python train.py --d_model=320 --d_expert=208 --routed_scale=1.72 --balance_loss=0.00211 --lr_router=0.00176 --norm="rmsnorm" --optimizer="soap_variant" --beta1=0.95 --beta2=0.95 --train_tokens=493100000
Below are experts of layer 4 (counted from 0) of a mixture-of-experts language model. Rows are named gate (a neuron's input weights, with its number), up (a neuron's input weights, with its number), down (a neuron's output weights, with its number) and show model dimensions 0-63. Each number is 128 + 32 x the weight over its row's rms, rounded and kept within 0 to 255. Numbers have three digits each.
Before each expert's rows: a language model's description of what the expert responds to; "comes after" lists some tokens at least twice as common just before its tokens as in all text. This comes from a sample of Wikipedia text that the model never trained on. Tokens count by the router's weight.

# expert 6
Line breaks and rows
comes after: "\n", " |", ")", " |  |", ".", "| "
gate1:137140137103133091104172173156108126149109091091131083169149110102086114130159142098121163089177155104156124139177106188067119149166126162134070150212204094116127098130086105111146126095163119
up1:117113177191082165115048067096175109113130185180134169106150087152167137039100127131155122222168106138119165129101147100127079126138091107146198089103130124114140090114101145059151134152093029
down1:084119123115141152169145170114082121155117116117148105132107134161171089155109118095126123111113124090075149079152139121187143179155064228130117205127142127127087094158118084144113152074170150
gate2:113135098110115130096079151103087129157196117108116091116158122130153118128123112070121136176132151166111187098131175141097137113141054107098100145175117139116124133136127139079165130105133127
up2:103137067107111137092101132131159141176183074114099046130153172191112138085106095068118090117172129096105138089128154134109099148151100134148151169127131113114136068135094088108123127135100168
down2:166087152045096141166129105097125139096156219098146148097130044122138120121117075095117134100119122180124144097163148151088141141087135103189104114122167204135135087123124104158157100140178143
gate3:066162125154093174119105103104097139081199136131176040111113108126109108056121123113144139192163090106124140104126100165102135091188112116110091109135121110090107124157157157139173128133106198
up3:193122141061136092156166111157155120222082123109142242102095143093170144176122154151115153110145187141140113140123118121144176183090129148183078131114089130157150127117120104100084094096196090
down3:163113094155132193117080153115109107142183146108126135158115167127118136067129162104123177130187136161043112114165122098163116128112142107111119143124146123133123139150098099102179166093126147
gate4:130143128136163147100076124129079146112084095163168142126100142155132098133109182149138155157089175092079158134175141079146134114161100158117124140128129076158169135121080138112119130167161098
up4:168105144107116080155161183144111163121138177148160146173142172131102080141157154160165072202086122133078139047138113126113140155087150150151117144101164053175075134180141199100162211104101135
down4:189075073163105102165161140137236182150139181157129127112100135118108070141135138144151113134066142163207129137164134100094118150082146106091097109108126122180154182103108151172135199185088063
gate5:144126147148168175046128100121110119150133172097140119097132095174145122121091063181156144112104119092130119151173110094118124084117121054095227055158079134134119153108139153151097149116143150
up5:101160104081164161111137145095131108113152081044099180096091122116083107115188108093108153104140105081148177126170135141123139149137102169122143161054094149094075136135083118136153086130142112
down5:149170144135182084147081134104162112139147075162104081136072162062123141135161132188155107112167128149115137127171125154131108139165101110105140120129097183145150125134138128128146136133198138

# expert 5
Years and date digits
comes after: "1", "2", ", ", "–", " ", " | "
gate1:161170134108122103099097177111164103209113165160072130187167108160129128160128102134130201136165174125131092154193156125140156143168157140135108104133056151152127152136166131091200105104127115
up1:162214127138132109163100167130169155144110151152117133140094129193115037143137092116124124132142171150125049093206125103114159122172145167128068158134096158131115087124189128091162136141142104
down1:205142125092096141172156085150083144128152082150096097137137113131122135136054075103101150132108105112129124143132156156113105136114197167146136144126139196105148122073108159171096175117122135
gate2:171128082153155105076114126135159113145101128163139129190111100143129146046111089126097200140108048172126147089145105106135132089099131186148102156119067118124132147132157080172090135102070106
up2:154148131091153122099109076147116137175077188151144147059126121143117114117056138157167140158099050211187151109168089172135161121219093150121052147129068110129124135112120157108131128096138159
down2:149124082145180120146182159172113185090187136151154119108127137117188164159103141086091094172184107083136108061149035121098087165133117129075132116108131123141098111111144105130157155069129153
gate3:136115105097107131195150141160140123147122114078148108169142104065114083156123170129100171132123106149120135161162150136081119127134141086124066147118150231139143114128181096073150159094113097
up3:140093062122097151171160151178135140162071158075117145145130079099142116137144119140192171152131162199097144117111124130129183106155152102141066116143140162165089144147165100091157135109084099
down3:077120140111218069086110116088150091192116141200126119141114123144158114127111152132108124141199051128168119144071177137152050097129068123091143177099088087161160095117101120153075107143133167
gate4:164117097133126119136145123087138133135081144099138102172070079050120115149157133156142159119075135170128147158127137102127143124127149128090131088115051137100130073089144151121096147174119095
up4:170148080136120137091136150145110121104107148048149136155186164145125133126114106115152118111138099137162086030047078100114164178207140149148112111149116083046150186114186072084150127123102126
down4:147101119077061138135162163157041140066075118143154099131073070117130115165191108089084133139118155109096129139091114164113112114135102127149091137083066144150120073098123088132161127131133148
gate5:170118085085113118179137080098128162084159115123113083109128147216163216200096106124104131143085113085131130160091121070159086097135146113156100136091097157128149090126079149080147142070203099
up5:171113070094114100167164100153143161115128130074104092105156133210175186224123154112080147140109138094065154148079096107126130091152176118139110144111075217183164142161089134070116098122213085
down5:122198141112121128085135112100110137147128115145152113146067110122133128121098170126085189077122023126114123097134132123120051153075152166115103055181171141096122144120153164138102143139116146

# expert 8
Infobox field labels
comes after: "\n", "-", "|", "\n\n", "| ", "- •"
gate0:113147094143103076100054094167175147189117127120112140114121167098162112154101132165077099069050166145160091110103143181164060143092089089078107056159115155174160135100112117131107201147082132
up0:098162203134081162147102085123112151114090098141153098136156158165135121119109107137115084188125145187139047152155136144124152137165079108176182087103155118131079151093078182167180143105112202
down0:099077102108136149109081134102174106166133108127174144138094129170121174192172114072159121095153120146132112124177135132137146147125109177129094079173146199119107143116110103082181100138134111
gate1:191092122133183088122132156089123143107128130217115105154126091127107145100124120130135136068179104112102151105153062109107054132119126131122125059097137125130137122145090133158122167156126185
up1:163126126113192114099106209126142154115138074145142120126114152194110185128112124104108128098113126094072113106178057117089068170123144149113107124102116134127148080151096139160170120158133074
down1:134082109142100068106139117143176166123162133131158075136130142133102157118133144129163106121106144110107156149150094139123089166135127080130121082130177094131136158099104127110152136150088138
gate2:115131133123163133153121195118134106100109121097142137095090081134112116154127123150150130077142121099168138091149142158177138123120131126147122142153124098087117113145126140172079120120204111
up2:100128139111104109113130069126129133181135167158103105131166172140143122112112087119110125181112160152115108156108112108098114137162140170042132100090132148168106134099116133109169121174084156
down2:133159153164152097128061108124131142129135129126090147171145134134147164112144122156098096172145139132112123165116154094134130102124127180078105121079067095086106122098077171110120083070168078
gate3:099102060230128075088144142130101126129128148111149081138125115166126125133150113127142137152123098178106135149137182136135154128142098087167129143184147122100083119149141127120096161109087100
up3:171113116076109139148143171114128173088157157166151173098149173090169160119089114156137123138154131072114073130104121126147105086106104155076077139064069133121135094139118104158158141098148151
down3:115119145096145147094042105141114097122113142106138125111119136095127180095143128128152136088167146113150099119163140153160140140137200093142135147040094148139119091148181123167143160137151091
gate4:162107124068148051121085176113144109163123072122102092147095136114141156145149108144126159121182112074114143123104068193133033134082112105130132156077121164241123131119130149104140146163103088
up4:100149115112077089139108155060116151114076085112147098140143179078102084137187115154130235105104083140083130136094074164110077081104119099134179116152143198160155148153148141157159151157103068
down4:161134114118099217078178157147121062114105135142106136111095090095176119135105112116168110127164076130102157132088146150130070097164093089097108119137101170143112151120136133084123173106125121

# expert 9
Paragraph and heading starts
comes after: "\n\n", ".", "==", "\n", "===", " |"
gate1:114098038130142132080125108174137125164099139125124137076118184088135154142088155145149151182114119151155179109050087101070123086082118159161171167144120152134099107197164132158148092131092139
up1:139138149113111118162132137110125074149104060115153162143114092115136148148134173101133111131136126164148100074160167158176152175131099076186090115133113132155116107104098156096121122143161156
down1:166167113172156164128142159127100136133116143104119112122140146110070120079104193136171136085156059157156184101198127057010157091116128125162166121129157104152128086096127090134157142080150077
gate2:098107180119172095135150137155162098156098117150153123166151111101134100106229169152117109155161161176156155144136114152106079133157141148162161113161104128124142158147143200110160086086178072
up2:108123131153135098147136141148103082125106160199141134177111120072250110113143166149147142120190118100089081100135151113119066053120110211197141112182118153162160139148130145104137071168175060
down2:074154085064113133137149102130125136120136167131126165121182131092162194157120097154132093106114119096123144177142128101150143148097135108115128093078107088223156072132086113176098117099151089
gate3:157104094088158106112125201120150085100119119110092089167159132140134224141128084120064132106166128112135111124141113149176174108104083169150104070118108134098150178159131097072113133144117151
up3:093149152130138095128181139147124138115115123137137086068174120119105028178143126097136090137157076138048143119138079181129085197103131133148095181130155164120173082124148151124148077103129060
down3:132075161182179232151123114084124091121152122145147138142166043161159144152093044122092134168112160087088132193189158156106176146145082166127103128126112162097157139105135080106128123089078062
gate4:132103127092097112177115113111148152089147131108162168093175139219140158127119108055105183101076126082087138143132126131111134160083135135165140117134061089090121130144150095108058193077111192
up4:101123109164145141147176125151115127131106099088112063153054132097119063153081105098152098148165151189140173133105180097141186161149141147116086172140184197062075142055073207169107109172149090
down4:126096119143106116125147116065125136112142132135111094135063105167146144114156070175100099163080161119139154114052139119078049066139069149142145134110092138157207110169179076152142125113138135
gate5:103123166157113132177127154124131095130104117110178102150129147124113104072187122142142111093080141106086132151123132077175116098124178114082133130169155082136103168076098143149099128095127148
up5:095143149126209159068107099149130162136138137123093143107108134129157129182119143083105159214188120130142153098128114157099101166140079150136165116132067146166129131143135130150134170143155082
down5:141084101119136117098054079094143131081120126140117196120149134111168152125140126097103118137098146157143177171123107118166126167164108153104158145193123092108092126167161128124075191125114162

# expert 1
Table cell numbers
comes after: " | ", "0", ".", "–", "3", "; "
gate1:168128130108160142096165142059185160078181114185138119166116153070139194095117147077127101097142102112095169094204120087139121124113128083123134127044122113152142129166107151095139103145147112
up1:138148151138171103122190143056157128135177114178120100143105160079106152126112153134086079108152089142095133074218121079121148178124128108151159140096066096121134096127093135111148118148128102
down1:063117136156181062124165157165149128166171155202102131100091091156121173100150181122162253124133125211134125099144240107138093105142113106190143121169100116131148080189125146173077159153149106
gate2:118108142146060124109111135132122097080100182125097171152078159108130146126135132129102074157065127134174143129105107092158111109151176125093160182122088139147127054078158132149151191134152077
up2:180138177129164153105067093133140147133091124097082149090145107106107127178152132155102130113140109141067128160135165125143115094103117141141143088143172089095105143116143143155164096136160167
down2:117140125046102179126147117118163112096150119125076130139117188163147131127128123132162081108145082176137146193145138094122119124066105130124069155205172132149118217056067127117136168100121100
gate3:074141151109114076137210079108136129150148155188134082103101123057115160111059150067097080138127077080152134126121164147100127065154077124125109099128138115161130128091166085104123117201030108
up3:157134086121140170123057158146089125112095136119120168106177124195154133140181121176188184140105161130101118112127153115170162156142135144134161152157127109052076130148078123159125120084227143
down3:087137089065097148155091124110156125094176069109124131180144149197160105139072088124063133089152149154132108115057120141168125187095087106138094149161095117094142129110142136141090192117124169
gate4:131155127134155095121119079139157136150129073127175162095150155084094109150086137200113122137155105151115096137146145107137170140096124111126145123130105153220110127108169122162107190122138132
up4:168105155118104169125162160122100133115123144124092056167142122179127135114184123056125113122096131081119101116107111099133047067178118126135124121092122115064113148142058151090092090111113112
down4:189159186125096065101149134095126109121167117186156092124105079091168153097133077133132108127067160158194112114141120135072126128139152132147146192164064172085128045126115161097084057159117115
gate5:137114109115173130055149131093135217092140147077055148154141155142097188081184075145125114091125110144143125117115130116135138115153109164100143122228067117083112118112097107141141085106109118
up5:170090114130104136122206144152153141096079091171159097172097119133149099107124135103116099159095119166155148095136119124171165118169073116129114144122124120102110104171119105070042182136171129
down5:113124107089124192119145165192144085095133114108099155130132161127082091150134179195106150106158133118127129107101124130112133133152092073097084144049146115038110126109149173121150119141111173